Below are experts of layer 8 (counted from 0) of a mixture-of-experts language model. Rows are named router (the router's row for the expert), down (a neuron's output weights, with its number) and show model dimensions 0-255. Each number is 50 + 15 x the weight over its row's rms, rounded and kept within 0 to 99.
Before each expert's rows: "comes before" lists some tokens at least twice as common just after its tokens as in all text. This comes from a sample of Wikipedia text that the model never trained on. Tokens count by the router's weight.

# expert 10
comes before: " |", ":", "0", " |\n", "%", " ("
router:45 74 40 16 39 59 66 77 45 64 37 72 32 55 59 42 53 84 73 56 39 65 59 35 50 31 43 46 60 40 49 77 60 63 54 95 73 79 64 42 56 58 63 23 26 76 43 61 54 48 30 58 41 51 52 51 54 60 48 63 47 44 41 56 22 34 44 69 62 65 59 35 43 37 51 34 25 65 48 28 43 55 78 49 38 49 25 33 66 71 31 36 48 68 17 22 34 47 53 39 29 63 42 51 51 43 33 62 35 19 39 67 34 60 44 45 44 82 65 43 31 43 67 58 31 59 47 35 35 61 66 43 68 48 52 49 44 68 48 56 77 71 71 33 78 62 55 46 61 58 51 45 23 39 50 69 29 64 63 25 82 59 53 53 54 53 61 55 42 58 38 44 32 34 40 51 59 47 68 69 21 32 38 29 33 53 59 37 71 22 37 51 24 43 31 74 17 61 45 41 48 63 24 37 62 60 56 44 41 67 41 55 68 64 43 57 49 46 49 62 67 46 75 61 70 52 64 48 75 61 31 37 53 40 70 44 44 78 51 30 61 54 64 46 50 56 54 39 38 50 33 63 66 47 31 27
down0:37 60 53 30 49 42 64 07 46 58 43 44 86 52 44 40 72 61 44 50 70 48 45 51 44 56 40 67 36 59 51 59 43 57 58 61 42 68 37 61 46 51 74 41 39 43 46 47 38 42 40 46 31 59 41 45 18 70 80 53 46 67 48 55 34 39 70 48 59 57 16 23 50 23 41 70 62 35 42 54 61 40 54 31 56 57 42 75 51 41 50 40 63 46 48 49 59 58 78 51 57 68 45 28 72 55 52 46 66 60 51 66 44 33 56 53 53 39 43 46 49 52 56 56 44 51 42 45 08 21 25 75 64 27 27 63 39 65 06 76 63 60 27 28 54 37 47 42 51 31 50 36 65 41 75 38 45 53 60 45 55 70 36 31 48 53 56 51 50 52 61 31 66 30 63 57 76 68 66 64 65 66 68 42 31 17 37 49 27 84 48 47 62 37 57 27 69 53 32 53 47 39 47 70 65 26 45 62 55 82 67 49 57 70 48 39 55 56 47 82 81 50 49 27 74 51 41 43 69 44 64 65 43 49 20 50 42 38 31 13 71 51 25 50 85 49 41 64 67 42 19 66 52 54 67 47
down1:47 32 60 72 47 85 46 51 34 56 48 64 54 50 48 59 56 20 73 79 56 42 43 53 51 53 32 66 25 64 54 42 52 63 67 56 41 44 53 62 27 32 39 56 63 79 51 71 76 66 44 48 41 83 38 42 54 44 55 58 55 52 07 63 52 26 71 47 29 53 72 86 39 46 50 51 67 51 47 26 10 39 38 54 45 51 45 70 48 47 44 42 26 64 41 44 12 72 17 46 49 72 25 43 39 63 79 45 41 49 48 51 38 41 72 65 56 24 50 53 67 43 36 79 59 43 83 64 58 47 50 72 59 64 49 26 76 44 62 43 53 65 62 51 60 50 37 49 55 31 56 48 68 66 54 37 44 63 56 45 29 22 52 40 57 59 40 33 62 62 23 56 55 54 52 25 48 51 42 24 33 60 43 41 79 39 21 47 55 75 70 55 54 59 15 50 47 58 45 51 38 28 75 64 41 60 67 74 56 55 65 28 53 75 60 62 78 46 42 71 50 48 53 33 41 51 32 53 47 33 35 47 63 53 44 37 41 60 31 61 28 58 24 56 52 33 74 17 37 43 51 32 45 32 56 45
down2:50 65 44 58 73 45 53 63 21 79 63 64 58 67 31 60 62 41 55 49 72 62 31 63 42 62 53 32 51 58 46 64 46 19 60 65 53 77 62 75 47 43 55 61 53 42 48 67 48 34 68 50 52 37 47 58 64 20 52 56 63 30 37 46 27 58 22 57 56 26 50 69 50 64 36 53 49 44 68 43 44 69 58 51 60 52 41 66 30 48 31 52 44 81 54 31 22 89 58 77 29 62 76 40 36 13 66 56 29 61 46 69 39 57 52 48 45 23 69 39 59 51 45 25 71 66 59 00 30 48 21 42 62 42 62 24 66 71 42 58 54 29 79 39 39 39 38 45 34 55 42 39 44 36 72 51 35 47 31 56 46 47 41 56 72 39 64 56 70 52 38 43 26 52 47 49 48 36 41 58 34 49 33 65 37 37 37 43 64 53 54 84 57 51 32 37 71 54 23 66 34 53 27 33 30 50 35 62 35 49 43 38 53 35 41 44 47 71 81 55 60 61 31 45 59 46 59 61 53 53 51 42 89 48 63 54 69 39 55 50 36 35 46 86 52 54 46 56 46 23 62 52 77 73 16 58
down3:70 80 58 31 43 65 38 27 60 36 48 40 51 67 61 54 46 58 36 61 47 39 31 51 49 59 38 56 42 56 55 47 82 48 40 31 43 42 58 21 84 42 43 54 68 54 24 42 50 31 00 33 89 49 35 61 63 53 22 46 27 55 53 74 42 85 68 46 39 50 59 44 62 39 44 63 65 45 27 52 44 49 54 31 63 36 81 49 45 67 63 27 54 58 58 34 62 63 49 62 67 69 33 58 26 71 59 43 46 26 50 62 61 55 49 54 61 48 35 41 47 60 66 51 22 54 44 28 65 44 35 62 48 57 42 60 59 45 40 48 63 58 70 56 24 63 31 60 54 67 68 10 41 49 65 34 58 36 47 77 57 48 52 28 28 55 41 43 57 52 69 40 66 44 47 45 43 48 58 56 39 72 60 46 72 37 55 52 89 70 73 75 33 78 41 09 44 57 42 53 28 49 31 68 28 57 24 48 39 62 51 41 55 64 36 33 14 54 27 84 34 60 51 57 42 48 59 45 17 50 58 75 63 28 74 42 56 41 57 48 42 58 22 71 68 34 51 46 54 56 54 48 56 54 48 54
down4:59 32 69 21 60 50 24 65 42 59 38 51 54 60 51 57 58 58 53 42 35 62 56 17 43 22 58 64 53 22 37 63 61 23 78 76 33 62 43 32 62 63 61 44 59 59 48 71 42 30 28 46 30 55 45 55 49 60 36 71 93 53 38 60 40 64 23 33 56 45 29 61 46 19 35 79 48 04 36 62 46 62 13 38 66 63 66 37 41 66 54 33 52 37 57 40 34 71 03 33 57 52 20 47 60 28 43 55 54 63 63 54 65 40 46 68 55 30 26 57 13 52 59 20 32 38 42 38 56 60 42 44 53 21 71 32 60 42 51 53 47 43 57 75 59 54 67 66 40 47 51 59 35 55 48 53 56 53 33 48 54 65 64 65 40 46 57 19 53 45 67 50 83 48 72 39 52 57 49 42 50 62 63 55 27 67 54 41 54 49 51 70 80 72 56 75 56 53 52 55 35 67 74 38 54 71 73 50 63 69 51 29 61 52 50 75 43 43 60 68 45 48 34 52 43 56 29 36 54 41 46 46 40 38 62 32 69 48 64 68 96 52 43 44 60 56 39 36 56 39 54 63 53 43 39 35
down5:48 50 67 49 55 41 24 75 52 70 65 39 86 71 58 20 38 57 22 38 47 72 89 47 55 47 63 85 41 59 30 54 53 43 36 60 51 37 15 32 54 59 48 45 52 45 71 46 52 53 59 51 58 56 63 68 69 28 33 35 33 35 76 87 31 57 43 61 63 47 50 48 59 46 47 62 69 67 47 97 48 64 54 50 59 61 51 82 50 58 28 48 48 27 40 40 50 71 64 38 24 44 67 55 54 73 54 47 54 37 59 63 47 40 36 35 62 31 52 41 63 69 63 40 51 52 57 07 35 51 38 73 33 65 44 54 33 60 44 36 40 37 39 54 51 42 64 57 81 56 24 71 53 51 54 62 29 38 57 26 53 61 42 52 29 46 51 23 46 38 59 95 56 52 50 66 27 35 29 55 47 43 50 33 35 32 37 52 79 16 57 29 35 26 61 38 43 41 44 56 43 08 52 47 55 33 58 59 64 26 39 54 52 44 53 64 44 46 62 47 63 53 51 49 36 19 39 54 50 53 51 49 65 44 58 63 58 27 53 52 53 16 34 64 65 64 59 67 46 40 73 49 80 46 62 58
down6:61 41 38 36 62 31 52 51 51 44 48 46 48 47 52 45 57 54 42 72 75 39 84 69 45 47 42 67 44 84 56 64 51 39 32 36 77 37 49 71 56 62 60 65 48 46 65 31 44 40 66 34 58 41 49 47 99 66 52 22 62 51 58 25 45 76 70 61 73 49 35 62 33 54 43 55 22 76 49 65 65 47 57 55 51 58 12 53 87 63 66 76 69 48 47 44 53 78 54 43 47 36 54 43 38 57 58 49 34 46 45 28 38 50 43 61 39 55 29 33 35 36 19 52 54 61 41 60 58 54 43 53 73 43 75 37 42 42 43 16 36 47 45 66 75 72 46 52 49 55 55 48 64 50 48 72 44 26 57 30 43 66 36 33 39 44 44 41 45 46 63 67 63 34 44 31 78 65 48 63 32 29 72 64 69 32 33 43 41 42 33 52 56 46 57 66 38 49 59 65 38 63 65 09 19 54 81 65 56 34 29 43 46 44 58 53 12 60 27 37 62 27 80 35 41 51 60 39 34 61 42 21 40 44 50 62 43 58 32 40 57 47 88 44 56 72 40 60 48 44 63 28 68 41 54 20
down7:43 43 45 35 88 52 45 79 37 39 61 40 33 54 62 26 45 59 46 60 69 58 70 29 24 35 59 51 41 44 67 52 41 56 37 68 59 43 27 23 50 51 41 77 16 31 46 38 42 40 58 43 53 57 27 59 63 69 44 65 34 56 23 22 56 63 45 47 35 44 51 50 51 40 69 21 65 66 50 40 45 40 38 65 51 55 58 38 47 35 65 67 61 48 35 17 32 42 45 47 42 41 40 59 42 59 65 53 72 66 45 54 70 23 70 89 61 47 22 52 57 39 66 53 69 79 28 35 80 42 74 45 47 48 42 53 43 59 57 58 36 38 73 52 54 45 62 47 60 08 48 37 51 42 67 95 64 40 36 37 77 38 29 66 78 29 63 45 51 47 65 73 29 30 54 61 44 62 44 43 63 30 47 57 43 46 51 47 58 34 43 49 73 50 52 59 53 53 49 54 32 54 41 66 40 63 40 51 67 19 80 36 63 26 55 50 55 38 61 64 56 74 63 24 34 76 49 60 60 81 37 73 56 80 52 27 32 42 75 52 68 55 60 52 58 26 30 54 24 48 45 39 35 44 53 66

# expert 11
comes before: "|", "-", "==", "The", ":", "==="
router:46 37 49 49 67 65 56 55 63 41 55 65 56 54 51 25 61 63 69 51 44 64 63 36 85 57 62 38 14 54 04 43 47 51 69 55 55 57 47 41 44 52 70 30 56 81 43 69 45 52 47 40 75 52 52 37 62 57 32 59 41 42 23 57 62 37 42 42 59 43 79 75 44 62 72 55 45 38 75 49 45 64 67 43 30 45 34 49 63 51 52 49 44 22 39 42 46 69 69 61 61 63 53 61 48 28 56 63 22 46 45 43 58 59 72 38 43 35 59 76 67 69 94 50 39 38 48 20 29 53 49 46 58 57 45 34 46 77 48 53 36 75 37 60 34 56 32 46 29 45 36 47 20 33 66 61 65 34 48 41 60 39 56 29 25 43 46 30 67 55 87 52 46 47 30 65 62 53 54 64 40 47 47 45 31 42 12 44 56 44 31 47 20 58 55 64 50 51 23 51 50 60 38 57 44 67 50 31 51 62 26 52 74 60 61 45 33 30 29 30 44 52 65 44 65 29 89 35 87 58 64 67 56 49 62 61 44 45 26 41 45 60 45 48 51 39 70 57 49 49 45 68 66 58 00 28
down0:18 90 58 59 39 45 55 56 62 78 65 54 58 25 61 56 51 39 65 70 46 67 60 38 36 61 44 53 65 47 42 60 37 73 53 68 32 79 37 63 21 33 64 27 56 50 30 27 68 34 27 23 43 75 67 45 74 47 19 77 33 33 46 65 58 64 32 23 56 43 64 40 22 39 49 48 54 67 45 55 43 62 50 57 44 60 48 43 59 55 74 52 53 36 63 49 40 54 49 64 38 53 45 54 41 65 37 37 35 47 33 51 72 38 43 35 47 50 55 18 64 63 34 46 56 74 43 32 25 61 67 45 75 48 51 42 56 51 43 38 56 60 39 59 50 37 35 48 75 26 54 51 44 46 45 75 53 40 81 58 31 49 57 66 57 47 32 67 59 37 56 62 54 35 63 43 80 31 54 50 31 37 75 41 79 54 49 42 64 56 63 37 52 21 65 81 47 60 46 47 76 28 33 37 45 52 43 70 75 60 65 56 47 54 71 62 47 51 45 34 47 98 34 71 66 55 16 50 53 43 38 32 31 48 53 64 36 50 26 27 36 55 56 64 39 41 57 47 60 38 03 60 27 67 53 30
down1:34 25 43 55 32 62 64 46 63 33 67 77 65 41 66 44 61 53 62 50 76 50 39 64 42 63 55 63 41 38 43 45 56 40 65 42 45 61 57 64 39 41 67 80 45 69 40 47 56 51 72 59 43 66 62 82 12 75 73 31 44 48 57 55 21 39 51 49 41 55 60 66 57 34 47 69 51 51 30 63 52 23 61 30 57 45 50 50 43 38 34 45 62 48 42 28 39 77 37 33 49 84 59 66 62 50 41 23 63 34 22 46 64 45 25 43 54 41 40 35 58 35 55 44 08 49 33 29 52 39 20 28 28 87 32 50 37 49 54 35 59 33 75 27 71 38 60 58 52 33 63 51 51 61 15 32 51 33 47 41 47 23 61 47 56 50 99 35 33 76 76 46 39 34 51 68 46 39 49 41 55 44 48 30 64 38 31 35 50 37 35 55 51 68 49 70 68 66 64 49 58 74 31 55 31 49 39 69 52 45 63 39 40 75 61 43 63 66 75 50 47 66 32 48 48 78 48 62 39 58 33 84 33 36 62 64 51 49 62 65 56 64 32 37 47 32 60 45 70 44 56 67 59 37 57 58
down2:48 69 22 77 51 39 28 50 50 61 63 43 24 55 50 24 28 51 54 54 37 67 53 32 66 49 36 54 41 31 40 31 26 55 66 50 41 48 47 53 37 29 26 87 52 59 66 28 65 58 75 47 59 60 52 55 73 47 58 45 56 70 79 52 43 44 37 32 50 34 61 39 65 56 56 39 54 66 41 40 65 49 63 46 58 37 68 65 60 53 56 30 56 38 50 41 14 37 62 62 41 41 29 34 68 35 38 46 51 40 47 32 61 71 56 69 25 73 48 41 41 54 62 78 71 26 20 42 38 54 56 47 62 42 74 45 49 59 44 82 20 64 35 71 69 73 34 39 51 46 40 43 70 41 27 38 49 56 41 57 54 26 36 65 56 64 90 66 43 36 61 67 62 30 50 55 51 53 62 80 32 34 24 50 49 41 45 42 58 28 42 40 43 66 68 44 33 75 48 56 42 48 39 49 61 35 49 78 25 78 87 37 35 39 45 32 36 45 74 51 81 43 52 46 41 56 54 32 46 55 55 27 66 29 61 38 35 60 52 67 35 55 77 53 30 30 63 49 48 49 59 40 65 87 89 55
down3:40 58 48 59 42 59 34 62 54 36 58 55 42 18 72 52 50 25 47 39 38 39 41 44 58 63 48 70 76 53 49 47 52 40 43 82 31 49 28 51 46 54 44 40 49 39 44 56 48 60 47 56 55 76 26 51 37 62 74 62 69 68 54 65 42 43 51 39 44 42 73 59 52 69 42 44 50 40 59 48 62 57 65 53 27 54 42 91 50 63 52 73 87 61 48 64 36 24 27 22 54 28 42 65 07 47 47 54 36 47 29 57 60 41 78 29 65 26 42 50 20 44 37 38 41 60 34 57 33 62 56 56 43 45 60 38 39 53 67 60 59 62 71 76 63 86 21 74 46 52 30 54 19 43 36 29 64 62 28 33 64 40 51 58 65 64 40 40 51 30 26 46 58 68 61 47 65 36 56 70 43 52 41 68 46 71 65 72 44 72 26 39 42 56 61 70 64 27 49 44 43 39 43 23 48 64 28 69 80 39 41 47 41 39 66 47 32 51 37 64 73 27 36 40 73 36 30 48 58 33 51 56 54 71 54 74 53 60 28 34 31 48 57 44 41 63 54 60 66 72 18 80 36 84 32 52
down4:72 39 73 33 35 33 68 79 71 27 67 47 32 43 48 73 51 43 74 69 67 53 29 66 54 45 55 32 52 54 68 61 39 52 54 26 46 83 47 49 34 26 68 52 53 58 59 83 53 74 61 49 42 42 52 41 55 75 56 86 81 44 38 65 45 75 48 34 55 38 50 52 54 59 49 53 26 51 35 42 47 35 62 53 55 42 53 34 31 34 66 41 47 52 59 07 45 07 55 47 78 44 25 59 29 34 49 37 65 48 59 52 61 66 51 81 37 50 35 52 85 54 44 62 36 40 46 70 15 61 37 31 55 31 32 43 68 38 34 46 50 29 40 51 50 37 53 18 62 72 52 26 33 65 42 74 50 86 46 71 62 49 59 42 39 37 62 16 49 73 63 40 39 32 53 64 59 50 30 65 45 69 46 57 48 19 57 65 32 33 64 54 54 54 37 33 46 50 51 38 54 37 61 48 44 41 19 65 41 44 45 24 43 47 48 39 34 70 61 37 39 31 61 58 66 73 70 52 77 31 71 72 44 54 36 60 63 53 44 37 41 48 53 48 63 30 44 61 58 66 33 60 61 73 38 44
down5:59 33 25 43 27 55 38 43 37 35 59 91 56 56 23 36 49 87 64 54 52 60 75 48 33 48 39 55 65 39 59 52 60 49 85 35 51 46 52 35 47 79 47 65 55 48 46 33 47 65 59 48 39 53 51 36 43 26 31 52 40 61 38 60 56 42 52 63 31 55 59 47 64 41 44 67 65 34 58 45 15 77 47 66 46 50 46 32 46 36 34 37 36 42 48 46 43 41 61 21 59 31 35 51 31 44 53 78 36 49 28 48 41 19 40 32 61 55 39 62 58 47 48 36 89 53 49 58 57 32 74 61 64 48 65 27 45 67 38 28 77 59 75 52 80 46 60 54 64 69 66 43 47 45 52 40 60 79 61 47 26 10 66 60 60 73 44 46 58 53 55 50 55 28 71 42 35 49 47 61 90 18 51 65 60 42 51 89 52 51 52 39 43 51 19 49 53 65 62 59 53 43 57 33 38 64 33 54 28 63 56 43 48 52 60 45 56 16 29 31 45 45 42 68 66 45 46 77 41 33 39 28 43 80 59 26 74 45 33 22 66 60 62 60 62 51 68 71 38 86 42 54 59 42 41 65
down6:56 38 68 58 74 66 65 56 55 41 50 43 30 43 67 49 40 78 53 71 49 50 49 29 40 54 37 29 37 84 62 31 66 36 57 64 57 40 53 36 39 44 37 70 46 63 49 47 51 34 40 66 44 39 87 45 56 49 29 61 29 41 15 42 47 51 69 80 62 44 75 52 50 61 50 80 46 05 51 29 63 54 53 33 51 63 43 42 54 56 70 66 47 25 47 61 45 63 55 36 53 54 61 59 53 64 22 42 72 19 36 44 75 37 74 17 76 46 65 58 39 56 55 54 71 71 32 69 57 57 29 51 29 68 71 63 69 51 73 23 55 37 43 62 49 38 50 37 56 34 24 59 64 28 69 33 37 60 62 56 38 58 52 51 54 60 29 47 63 43 47 43 43 96 51 48 50 55 82 71 43 46 61 54 54 42 37 40 40 18 52 44 87 30 25 38 43 53 60 01 46 52 58 53 39 61 50 52 67 37 51 48 27 45 45 25 65 33 45 23 38 64 48 23 41 49 63 72 43 27 38 53 59 61 37 71 45 50 66 48 48 57 38 57 50 40 63 55 47 67 25 47 62 59 29 65
down7:70 63 50 59 39 48 66 51 68 76 55 55 34 52 25 58 68 54 20 38 62 41 60 57 57 51 78 47 56 49 37 49 46 31 37 41 46 36 61 57 45 58 69 56 45 58 60 60 73 26 52 44 46 58 61 53 56 28 45 26 70 25 66 41 30 39 79 55 70 34 80 85 66 36 58 59 50 47 59 49 36 44 61 44 56 63 54 69 48 64 72 25 61 71 27 58 26 41 63 49 59 40 12 61 78 59 63 39 47 31 53 19 41 25 26 22 36 47 28 53 51 27 52 35 67 43 69 37 52 67 73 65 68 54 23 64 24 46 40 49 39 40 44 39 51 32 45 55 54 42 29 62 41 67 74 56 45 55 60 69 46 51 40 43 55 54 57 40 41 58 47 53 47 67 60 82 33 39 36 58 89 69 77 74 49 80 45 42 35 31 43 45 22 45 53 47 33 43 48 37 19 52 84 45 70 26 45 13 49 43 53 49 55 42 24 43 61 51 67 45 46 48 43 25 63 66 73 39 46 53 43 51 61 56 41 32 68 64 20 70 64 47 58 39 54 20 34 53 40 46 68 73 73 54 32 43

# expert 2
comes before: " |", ".", "–", ";", " |\n", "th"
router:54 48 70 48 50 43 38 84 70 71 61 54 44 56 44 48 38 73 65 42 60 48 64 47 51 42 33 18 73 64 50 53 41 56 65 44 81 61 58 31 62 63 66 47 50 60 24 37 48 29 35 56 57 47 40 43 52 53 31 74 26 54 28 56 48 30 42 44 53 31 38 42 55 84 62 60 43 75 16 30 51 74 74 58 55 48 50 71 04 51 45 54 31 43 64 55 42 82 36 40 62 67 57 52 46 64 59 62 48 34 31 40 33 86 59 73 36 55 42 66 39 20 86 86 32 50 48 05 51 34 51 30 42 48 42 62 62 60 45 46 78 66 34 46 65 65 47 49 47 54 36 52 30 47 51 29 63 29 45 78 55 42 42 45 26 41 62 54 47 52 68 61 63 20 36 51 44 57 79 69 21 34 59 57 40 63 40 76 44 47 31 64 57 47 46 52 71 47 41 45 62 66 21 43 64 62 40 68 63 64 53 61 61 42 49 43 54 60 55 40 40 60 63 56 86 42 46 34 55 32 48 24 90 43 46 69 59 43 39 39 60 43 44 53 57 48 44 53 34 28 52 65 56 43 32 21
down0:12 73 64 36 58 26 53 59 37 62 52 34 25 60 23 40 55 35 23 52 51 09 67 53 41 51 33 54 53 83 65 62 33 61 28 63 46 36 59 63 29 79 73 53 61 58 19 66 52 25 56 54 50 21 62 40 47 41 47 37 47 55 25 46 58 38 68 61 45 60 57 53 58 18 76 41 53 48 41 57 43 41 41 60 65 65 22 73 45 54 51 50 43 44 65 48 56 41 54 43 67 25 61 32 35 68 58 54 28 48 77 43 74 38 42 60 10 48 69 27 61 55 44 51 37 56 64 60 42 67 65 36 46 29 52 52 42 29 55 46 52 84 19 35 44 81 67 51 47 63 51 68 65 24 53 51 55 49 59 71 49 61 50 44 70 28 40 51 60 76 48 31 54 54 57 44 34 63 43 42 45 69 44 55 61 32 46 61 33 35 30 59 77 31 56 36 39 29 60 70 07 28 48 41 62 28 58 23 45 44 51 46 32 49 59 82 66 57 48 41 48 54 43 43 39 53 24 69 52 63 67 53 72 49 60 56 54 64 32 32 63 55 77 49 70 62 35 54 59 58 65 71 57 53 64 81
down1:67 73 60 47 50 63 60 52 45 60 85 21 44 31 51 43 54 38 66 18 44 56 71 66 54 45 69 46 61 28 60 47 67 50 69 52 26 47 60 72 39 44 70 53 48 68 53 69 77 43 42 48 61 42 64 17 52 65 49 61 69 15 44 70 38 86 34 42 19 37 32 54 67 43 24 39 60 45 53 42 54 24 53 44 45 40 44 53 54 19 43 57 60 51 64 59 19 28 52 46 38 48 40 42 54 64 50 53 67 47 40 52 59 64 88 37 50 52 62 62 27 52 59 41 51 41 53 99 30 12 43 54 48 76 27 51 58 59 60 58 50 38 35 52 62 22 40 35 39 53 54 27 44 50 46 78 34 46 64 56 35 32 65 40 77 52 36 56 43 69 51 30 30 55 53 25 68 63 38 38 53 54 55 18 43 50 52 70 41 57 45 48 51 27 46 59 32 46 30 72 48 56 48 53 34 37 48 75 82 65 47 40 70 57 74 25 49 58 43 50 51 32 71 35 59 24 51 48 32 45 41 45 41 42 42 54 56 65 56 55 65 77 33 58 89 52 51 62 49 32 69 75 45 46 24 62
down2:76 10 54 91 44 46 58 40 17 60 48 41 64 61 69 53 55 25 58 42 62 33 41 64 59 68 41 48 56 55 60 52 59 84 46 46 53 33 74 46 48 60 36 55 37 57 46 75 53 36 57 41 56 53 46 54 22 72 27 56 61 51 45 39 24 44 61 36 26 90 54 26 42 60 56 61 44 63 54 64 62 78 38 61 66 56 83 17 37 53 49 59 60 61 54 39 29 56 49 69 54 52 27 17 46 43 75 81 56 49 54 35 52 45 37 38 37 17 64 52 56 59 30 54 71 65 42 52 47 40 63 61 59 37 33 62 37 43 44 64 42 28 42 65 45 56 53 62 31 66 52 27 25 41 63 47 48 37 55 42 52 39 53 47 21 50 44 62 23 47 62 68 25 50 37 31 58 32 51 59 38 52 67 16 60 32 51 74 39 48 65 32 56 41 45 72 59 38 30 46 40 32 61 36 65 53 72 37 44 44 66 05 26 37 72 29 75 33 38 41 59 49 63 87 51 73 40 63 57 54 62 25 49 45 42 68 55 58 63 69 26 60 52 89 40 50 46 61 51 48 49 53 63 54 60 51
down3:59 59 39 61 60 67 42 55 40 35 68 33 38 60 41 41 36 30 38 68 41 56 68 54 62 29 66 46 37 31 77 70 28 44 44 24 29 34 39 68 41 60 49 50 30 29 45 33 55 52 51 38 62 52 59 73 43 60 37 67 60 70 71 54 58 67 56 57 59 36 72 32 43 62 31 47 24 65 39 21 51 44 57 59 89 48 60 62 50 81 48 63 52 24 44 49 42 64 74 52 31 53 25 62 41 47 55 50 34 35 55 51 49 63 67 47 61 59 78 25 52 60 61 60 55 54 59 71 49 48 37 44 67 34 25 56 51 72 52 45 41 37 70 67 49 17 41 62 58 24 71 68 45 74 31 41 48 70 74 85 57 43 50 35 44 49 35 43 58 08 61 41 54 42 65 83 40 44 69 65 48 61 37 28 53 33 33 43 59 42 28 28 46 32 80 62 52 50 53 38 36 49 45 75 56 64 67 44 51 29 48 47 19 42 58 45 68 25 75 67 83 64 84 38 41 53 35 59 42 67 47 44 38 40 63 52 31 62 34 57 14 63 36 58 41 68 39 33 51 49 54 31 22 43 74 38
down4:54 50 10 63 44 25 41 67 53 79 43 57 59 66 47 75 21 49 52 29 39 27 27 66 56 46 65 40 53 58 55 47 72 50 56 29 60 34 46 32 80 46 35 07 61 53 39 41 47 43 31 69 46 75 31 41 45 54 48 75 37 54 45 72 30 54 51 43 40 57 46 78 45 41 63 48 69 82 46 38 56 66 56 22 50 64 21 53 37 24 57 73 50 44 41 40 52 17 47 66 29 66 32 47 49 84 47 29 48 66 34 50 68 62 58 56 24 68 65 56 43 84 24 35 52 50 23 47 56 54 49 50 61 79 71 60 61 36 44 50 87 59 46 67 27 33 46 42 69 54 65 36 51 28 40 43 50 62 51 30 62 54 61 46 51 54 19 63 70 24 34 64 76 53 60 39 60 74 65 32 49 43 50 28 20 37 56 48 63 39 44 61 51 48 51 32 55 45 52 43 60 49 35 47 59 33 56 46 41 73 62 54 63 48 35 65 32 56 49 28 45 42 33 52 58 73 45 52 44 70 57 87 38 59 78 43 66 67 64 22 42 62 54 57 49 45 45 50 39 53 36 43 66 80 22 51
down5:53 71 36 56 43 56 43 30 50 35 55 20 50 49 52 58 80 51 74 50 38 69 47 26 60 50 84 48 33 31 55 24 66 62 47 39 34 83 70 45 57 61 72 44 49 27 63 39 59 61 79 67 41 66 48 50 41 32 41 46 56 43 41 48 56 30 65 77 51 25 60 37 56 47 41 58 48 46 67 36 21 57 51 53 44 48 61 70 60 50 42 48 57 40 18 56 66 70 27 50 17 44 44 41 65 47 50 37 28 49 47 33 56 34 38 53 68 54 50 41 46 17 53 49 35 47 50 53 54 23 52 52 42 50 54 52 28 52 45 09 44 51 32 54 76 25 45 31 82 50 33 47 91 72 26 34 48 47 43 56 42 28 31 32 54 36 54 55 53 56 46 59 66 59 74 26 32 44 35 54 42 52 48 44 56 22 48 59 35 52 37 72 51 53 52 38 53 64 57 61 83 38 68 51 52 51 72 52 71 75 53 64 63 85 70 55 60 61 51 15 54 42 61 27 54 44 70 48 49 28 44 53 36 46 33 52 66 22 60 62 59 61 38 41 73 63 28 53 91 58 80 62 73 62 78 23
down6:37 34 49 45 61 54 58 60 52 34 84 50 30 58 54 42 58 51 34 47 60 52 44 72 34 36 38 14 36 46 42 47 63 43 47 54 53 79 48 60 50 57 46 54 36 68 55 62 64 50 51 73 57 17 60 29 55 50 50 37 54 52 53 73 42 51 07 81 31 43 47 58 47 45 18 69 54 44 52 33 31 71 51 47 43 66 65 55 33 56 30 37 62 18 50 40 58 72 68 25 62 61 67 55 68 35 41 41 60 45 71 36 66 48 66 70 38 61 38 54 35 53 29 44 47 37 42 49 24 62 60 43 71 23 53 67 29 20 74 30 36 48 54 43 16 60 73 20 49 55 28 39 44 82 39 34 63 32 41 46 46 55 58 66 71 58 50 61 63 47 46 37 62 41 36 27 51 44 47 61 67 82 68 48 38 80 47 48 34 65 52 53 31 34 64 39 62 59 62 58 52 29 69 39 44 71 76 32 27 55 43 58 87 54 49 48 69 52 59 21 64 69 45 35 74 61 61 61 22 70 53 24 46 60 72 44 14 24 81 36 52 50 52 50 51 40 59 54 58 55 76 56 52 28 46 52
down7:58 76 60 39 24 56 37 58 75 41 59 62 53 46 60 45 30 46 34 67 65 55 60 63 49 57 61 63 47 74 57 49 55 22 40 44 63 58 54 17 51 73 60 46 52 89 45 29 55 80 86 61 36 35 69 40 37 77 51 60 44 58 69 57 60 52 73 65 27 63 70 38 41 52 30 57 57 54 32 41 42 38 37 44 60 13 46 75 43 60 58 63 61 63 88 39 72 51 56 49 53 46 69 38 25 55 37 42 46 64 63 40 39 48 65 57 53 12 68 67 87 48 60 53 42 46 58 51 44 41 63 48 54 24 40 38 53 35 61 30 33 19 38 71 68 42 74 49 58 41 71 41 39 49 48 37 56 26 42 35 50 26 53 15 30 68 23 39 43 23 55 28 61 32 41 45 58 29 41 18 31 67 52 40 42 39 55 62 49 38 35 78 47 62 52 36 32 44 68 39 54 57 46 27 71 26 44 80 43 58 37 64 69 52 57 77 51 52 52 47 29 49 36 41 35 63 31 40 69 45 62 64 50 29 51 51 49 52 44 37 51 54 66 65 62 62 43 19 42 21 65 50 63 58 77 63